Below are experts of layer 10 (counted from 0) of a mixture-of-experts language model. Rows are named router (the router's row for the expert), gate (a neuron's input weights, with its number), up (a neuron's input weights, with its number) and show model dimensions 0-95. Each number is 128 + 32 x the weight over its row's rms, rounded and kept within 0 to 255. Numbers have three digits each.
Before each expert's rows: "gets" lists some tokens that make up at least twice as much of what it gets as of all text. This comes from a sample of Wikipedia text that the model never trained on. Tokens count by the router's weight.

# expert 2
gets: "\n", "\n\n", " |", ".", "==", "==="
router:149081031155123202125123075077124182083130156125098132136166164141122171124084106105099104132164154098068128188098197096141136137086140136139126082130131088155147112152091109113077107149133145125170078158122102104157161093094149090156151136159105146147115195069176149114127109134115111137
gate2:084079136155183180166080106118079163099177157153124113101147157139099127068131048088092130113153109114100114152121117115132149095137141193134141137101119189153174131109166125152117111104162137076163124095141087109151164057086119100112156143133152116168134084140128113164142078115147037093
up2:135101153111127082110181117156169104152135122168108122069088193138195130172028138101180127138153108111158128110144134099173113133176135051173140103146094140096106121105105104099144159115117113159095075106122173123055096117129130179091127110098111106124197180169112135106108138162139130126
gate3:110107156161089069189090150080140135116125134145174121121044149164116137134139098069063151142185135152130144133121065142108102106157100184146160126124150132147191133132143083112122142049147136096113109160105118161135059148135105134060143150159136184148125069128127112158150142091156167174
up3:119164124137130130166122103135166123146175117069162115123097145120132121181192169125137146158164125120172121126145112092174121050174094143113120070097077153133092140126128107162131113039076170172121137177117106115118118080158125132117225108087098069154121135139092123081158139187132111117
gate4:176059120115101165134146102136122175125164097140141205136157103094105146140105080129141135184117181081057129156088127113142132121164098153166084077161104135128066091126119172114105132157128148079152143151117125170091071067147185086166108135098151115166119162100114157134085137136074082128
up4:112123095086145132132152090136135166112148106135124114145181101112112151115152128069182114156106149163079116137129120101149118107133146181159168107156109124106117096111097215111084143141111131140189175186116088182131104083134163091179107072120158169057065182098154135110129118159157141053
gate5:139190114158116133119126148131149159093110160037080088179154166149115145075140183073096096082070119154084127105108175141129092118089122100133110084140099111191089088180110073115142102064092139102151093100142133095147173167133172133161112131137101131099145140093104125150126127118197131116
up5:177133109137118149109118128140182071087146188088057129163216111098141146116147146132131111170082092122068173103124156151151165183092145143113127086129094133156108124074146139159145096201134147111167097142116114122177104155140081110108129118079124110103138128121173173118088164111133155211
gate6:190109079142170109127186137128085119078156126142087082141162104126077140134118173155129146132089124126111156137144146111152080130162137091211091160172112082113104114075126132089105085203137143105138074121158181151150158069126163084130120155100164134138111163083187185130114132169127092146
up6:113137054073129117100138132148110145080136124131122120138166138128181180094151156127108178100101179097144149107172117209080115118108139154153152137159117131059142142063113173125115087163127092083162113103193106134147159050086104135151119119131171154163118139178173153091152161097081151120
gate7:180147159249138164122151131126131115203140093129085094145105080163103142175109173132072130133122067176070123124146164153140087104134168066115132103086086096172106127109106107109138135084127113115112123088098109118154144142095120115125125159149150108113143128143060099150183114140078081117
up7:157087110144134126110150139154108140075146118158186145104109119095157094084124121122106117129168075169147145132095105078124103112109131120084157100185102088173149076165142140069102077050119082135170103093048137081115142144175145131168112170120162155083084072119089099168152110118092152112
gate8:123123101162148166120168090138140152111193152157113176094120145087112144141180104170170108141108166144121157127157162146093156143138087125153208121111146151116085135129143182163126110155152034116133153119109082082149120083141130082146131187122120109150138143081126025086116060136110095127
up8:092114122109117153151101158122110086144086052161155109121134130125149119125193195111149140044075111055083152127135104175085105053121105065151116103172147146130131133145185193140141109119128087060103122097110125123148129145130101122100153138175180092158145124100124138105108068140153125152
gate9:145138155110157158160090119125111097173111165135149146125133088138078163040108120128162155143098124173150149114203147100136115080141090144139154086146142112118122105136255102129127111143160070120133111104152159143112153124118090069133163063095126155131150058109154158132113159143107067143
up9:146101126119128199174159111123119160092105142096116162106142075097152145128085123153152151046148126179116157136132169110205068119090091112162119140181158133126114092191108149138129106116175168083121122131123148177084133053097134110132145158128111155136147194139043104149082110133112127161
gate10:169198128113136157126135107104125124099176141102107071148180089198136144193064147112173161188149086109103048129157190137139142145157114109120153127167146088133148101103138131095101146171074143094109080132126160145150119161096130147128064114164127078162151172099173136113114116129131072110
up10:105178139126086134107158087146126145131161139158130080160144171164145155188116144105134141090145155104073110142150223106096155106113097141046151203093119080168180157132178152130144087137160160119102108153093130135172078178122112119122115161118134117122094134109148126082123153103035127135
gate11:142180093108146121096152115132136224167101154101136152076182129176092123157097119186122138109119093080130060112104180107095150071103110150120175163138135117181107132104068125141134106122124070160111122135107135095152192125116127152115159151066131173094091136140211134111122103148150115171
up11:098131184133140143162134115114148100119144134109204063135153108140085184133111111157084108107136114177184133127121088123156115119162117109090100144148134192113121177138157158113157100093142185159076122095123084133103062156144075140110131151132154124129149112149038078141074102129073124053
gate12:118099109079125148143162125166118167174088140129160175122119137181131160169117026127057135173123125175158132146135151087187115103121095150058118141169094107182151085173142123108086108161139138140157069099117123117150147170131100149157133146113175115139141162154163168151135140171046127134
up12:128157108086126112090098172133090127105083126127200119107170113080127146080127091198096139120134113092088128147088088171093113128097133183133136139124141103108144111140103176056085077139112133139094109092110100128149144069172090104071138111093168115137160135177117129070115202161178148174

# expert 3
gets: " the", " to", " of the", " of", " and", " The"
router:167124083165165151165101164000141149084093159144124090136142103170151082085137152138113151151092101089145128107191124107117105147075120152149156110143094136157156151128134121140138143130112152092094158128118156111157150128148085077152096112181134170088099123154140139103175034179124109135
gate7:108126115136147129137129127144152134185094166106118125127102096077107120075108127136127067143153128102111149109119178115158161151134085133056123122138128096136182094140109142147072169114166092107127130082181182144131105158240104113140063136123129129165170132191090123128086187069085118173
up7:161079158106180164179175147148194179093136167106171139127116127203126106118132158191115100104097126165109065152106090177102125117128129184184087106113142146118032085141129098132164135213122143155104132098084153122120121151126150121132141138130143114121118117117137155144172069099125133168
gate8:153072062116088145160107135133130131083118178147123145120073129106177113114079117086155141186170144079110116135070134175077153140092153126111064168085182116102144117061150091168147101162131139149146125123144179197122077114126145113131150130105119163172083093139086119163146160111139130191
up8:151113132114144106084156127129137103098163084078192098089111173114153150090100108105117157109111143110201161071095096146156113081083145150073171123103081107163148158129181135124161099145071125095113131108097177081135072128139123121097070137139050118169075122159165130152134138128134067093
gate9:103097154160140186141105187176203163137102137136149086135080110159163123112139141125132096117100096153130115130096126160135114111140061130185084072135100105145156145112124129118115108135102168107127096050168084110060096136103066169118110126083139146123106137078139075142086062087146069112
up9:155123101167130163088099144130125121132113184146134119112168083123175156130116126187169107168126150144057084118165174140146083135102176134154115138133113143082111082120126105133142073089175108051109129105159092187098108096156106158117092246165181118086120134117108110148119156115150095136
gate10:155143065119147142181090117118170143167165148168089170126112090165082144107133116204143129135161037131137123070146132166126118092112141139137110054169100109126176092103128109098126211126134113132074112104141162130097170123139123133104082172174172103144120129095118150145150188113144067110
up10:125111116110120138110050129109106107130066128180080150108111121125137148093123142176161132120100129109148167122191160123129112134074144184184148109144107073149173113102116057105091190172159147088059130139143122165155085119094159130142096102147088148138094129062165133115072167156171078142
gate11:209113152167148091100086114136152122154108162156185127098125119137115143138084121109093174164127114036121075132204108093114147142133121151163178065172128163132143120129135184081101127076128115131096125132068081145136157138133076159124153151164190094183096141111132138125128117139088176161
up11:112086066168064130134085143146116170155126105098139118104108159162137133133192137168129072124131161162142141126082053076156059092117123117112112140076116145159111109188095093134156165137092086132164108085125127112130144104139155058145145155084070120122155156149060138131093130074129118074
gate12:110132172062132185150130108133138147104130113056089190100128108131122073095149132113141161055145102072166139151081107155157093150116100055104096129137174116123130117180154084137161145107091151085082151094120165069080169129134122157167103122105146135149157086093156115143064134130163151086
up12:104110088108085069116155153096146133136109116131131152139178104116131133168156139066170103171104129145137164158159141150121174159154117096122109145021163153169068089115121080117092135100123099200186153156102137166129152126228159110141127079094142106109145147129156062125116116105153135117
gate13:111128098091255191127157159116175152079083129109081132101110115089170123092144128147140163160124081130108101146059118152126156127098121197155083145131118104135127151059114160137162112167128095117143141145146118134123102133177110132120088110138164141116088102154103105122088134051100074163
up13:098152119092099101146123182163104161165111067159086137137174161118069162132147132101138157134122135159147154106101164079181111166132091152133099154134072112200114139150112147106117128157132174077088112077104149072149107156173184105141167085144094143135080133142168197095097058108145136109
gate14:170147109145141155195163134145219139079184114171155167122082131156187167151145108134074103108119149161165095081116110140144118114120164136057142119165092133113150113143089155113102175083132137139062137139143136142142138100174122109096149187106133152154132153136082086080100156082177177156
up14:159152077125114135200109123148204134023162128195135208122136133149129161176097098157085131180157156141114121086152147129149120165144135103121170100168139104141142176151110140146112157122127128148097104115102144132114097085163085108105128201131120167149111134099166123111107169061178152146
gate15:136133115116177122169110117126150124086130114142106143146202104125093124109132135173129141129134074105144180087077140090160101162089111149112115145170095135154135053095060101117189142155154123075152136166119181176122058141115146092162106129202197082095083158136169118124111143159098106153
up15:149097103143113129158166126143080119098125170124145142078108107150142112117140131128102144117100094109143121110173106127108125104099123125095182105134096133160194154101175164121057115127111168112084147102122123100115161071071086072078060136100153097115073094149158123155146246111072091146
gate16:194165182164106164087054159130143094115168119127149144161108114144145113095101142117180111160158132115117149175175161223167122128140097087165126113180136144154144141061165136162155090139159102170092138158170103152121174112183083134106150088157108160159145125079129166174135123151133167141
up16:116112103087066137147161064131215193097122095155149125093163169125095176143137120118092088084157132150111126061104129126197110126131115191161108146138151121159148109162128112086158148128123149092137121131113162129104054144181191078117141123144116131142127149094161114069062156083145133125
gate17:146141108137114086200165154162186156141137170171136135157162108163151145109121114169126115127177163123105106118081136102117139151145107166073156145127146134099062137158094123100158121135204184147163132102000136116150173169144154123092204165142147087115131141174121126122149138112143147118
up17:151185142139169135147150112149120070128180134122040136099080156141121147162152169131085139162104161119144089112153122092083121184196164122121168117185148143136192155085055144115105178108148170127119131174129059087114135141096142133171144141175140162145118124068126113119156086106128116167

# expert 6
gets: " | ", "1", " ", ", ", " (", "–"
router:164139099103117165159100122061151180092075110090108117147145104142111130114124096149154193128190113110093112159149135127083112142164131120161061101113117175152121130094090120141122146135104085127158049073064167136130141080122094141126186094135185060122146148075117081139181108099102115106
gate2:137137137140129134142120120092108148183118059091171126147163103187136141156166147117133112123110178148100175137133124125097156139108142109160137169093126065132074170141110168070110161077066079082151135112150112181122134068165115129124195079091122145113040119110096167133117106141062120091
up2:103181139134102112166108140092105087121150116131092112133064086166134078186149145160165141088144090175112144171138167166160116149179121136130125147150161099153142134182126074111111168109164205137133128191109089076043042158141102130135118146124110111096155113065143111100114150105127111111
gate3:121213088105160144129127153136104143119131154142171136156164137139102130059195127117188152109069129100159130125128122181161176122116181110100101109113079077147090122155123214099110135137112168122130114117084162079094084140110049107118134126122136102115095140161076085158156162107173172139
up3:095175077130134124111128111162169098117151126112183152165181144080057098143159159146132075082144212157093145170132171187189146105134139122122144112137159119175073113114134141094209137151171132115112111054110153135134163170103095130107078169122164085106112119151123132106148103123100105122
gate4:160056153120156166131151114127123153159112132144141045167135073179139072085093089141151079108130118120127168031175091135154128100153132140143105199101157126100147127064117098163119117109096134153130177069110101123186183132107154191166176139115108146136120133127112091100114142128118149142
up4:107130081158130078118124156147188108105130137159128145081162133161098117176144113131044120124092111117155127177130179107090115148118182102172105113142194124141168109185093127126142078176136116129107127176195108110107143169037136186100139127162118083150144102176096137123092112148162178145
gate5:143092185128179116148065113144106183137129108072124116113162115135171153129082111115161159136144043145118188108113113089173144114120114101176150098150120098130107162128165150065162209124117082157171124082094115079169109104107110165126100058148155152114135117103192105097144124108159095125
up5:134164209151138128136103126146069173132142064085166083180135127142147172171093100095151157125147076194123189123106087097120146080126104106127137176116097117114069118130124141087123117098095122143134074121138082106230099076129105156129157082115145140140137112094163120082170126143150111139
gate6:139132133137118144088139098084110128169132125175130111147134135099149119170094091116137141095141093154076116127143162139131135139136110133139088220061038152114066156090098119033132162080116159094081102169141158126095122104138131189099148156088120158122140190116112161082149104161103171156
up6:148109043144135141116043187158129084171159128112122121155145098150079087160163126086089066101125141118086090070133104137142099174130148126083124150107113139132132143091106092150130136131125202117101149163162150214159118106159172151143169109147113168133177085130122184165162134091126126113
gate7:132134106137155190123112173135102154119098121095123158188166081134138105148163141155149132130122111159060110110175149143106143148052085168205102156102063102126144117122136172047149147116171114101141070183135137108141083133164128103093121100103165151046098131100165149077116140141104136116
up7:117121133140124079135129153125158143191142123073154164094133195105158165089134115121143068139123132189198153121075115145169122096180102137090134069102190075127134125183116132139145110160101123156074135062127106050146148112143167152143132099148108064151128128174124135116128143078142075097
gate8:168196113124151227121095116131131146126199127093135106137132122147080154059140108128177173123122062170096151125085118157092132163089101156144129112099131109143120171105121141113176119110105114104098090115095170129158164110138093121177102059093145157060158118101135059160138137095090112106
up8:101054130130074103113196120141172200093130139179092088154155132086116125168107132123099104170129054067129130103131199105137128082097150122139093129146156135101143119143110118097180095127112154115135158138156075107106077177161154141095175134158109123137112143150080195089113110140165162173
gate9:157122170133157172126101146138151082104128168156120163163131120146114127062066167159206137137110155122103135131095114126112122098085132103149140158148176137164115131136119169140095140095096151200110113137129182167104097082153164137082148071154222122114182176107082164132116123067126117072
up9:125154133121130194163135136117081124139153104124092087165116055120110154106177114107162105151134167098102087121155138161142144113082124112118096092149114163089170202092091164165174092135114138094168178171121127128138121183146119087137174062134125152126106155092127191083054179130074137151
gate10:147071107105108168116118099162171093125124127158131081159100114176050144071172113132108092132161107155163150126119153139179109138092081104155066208129101140107122118179098130119150150166138122166105144108154144096149124101121117090113123152122107118075107102083135047173063116174164131190
up10:143129128146117069153109195129125091148121123127141084152124135072076161161078100120177164167109048112189156093098089125148157120116137098071119108148102079120108159164140146139113124143141131077148159154128141117105130078094212150144183076091127125114132053109172098138070105137165139140
gate11:118134190147130087133132183087143121149125146100168140169171092104109111145087125143094159143116107072159098123136190134119061076174157135075125139162090146114135192138108098130127160100125133110178156123088156131161108195126072091131129173126184077146146156142092085126208175168108120121
up11:115137128100123170134158119050100143079149156164097145072078175105190117079119154117137153148120124175158103126126161145164149097092116138086118051135213085138138121137129114129068111132208110118088105155134132101108100149158081094172136120129111130093210139150169126097116088151116132167
gate12:100212088124096165131175156136140204168116156132158164180195122135114054092137149157151120108204128087134132153158121194122112127120128094159134130088160149169152080106139156095139122127150142105128082147079130086114073149139103148128117160164138075141066154141168176127171110114112117142
up12:159096112115121154114092175145152134068058076138061130149135133063148105114154129101184172105109160165175109148060112115142162147049152135140113102141176127034140118146183151109103108137132093114077113143117132113114135130180124083197161087153151116123135093148113150096104141104136103112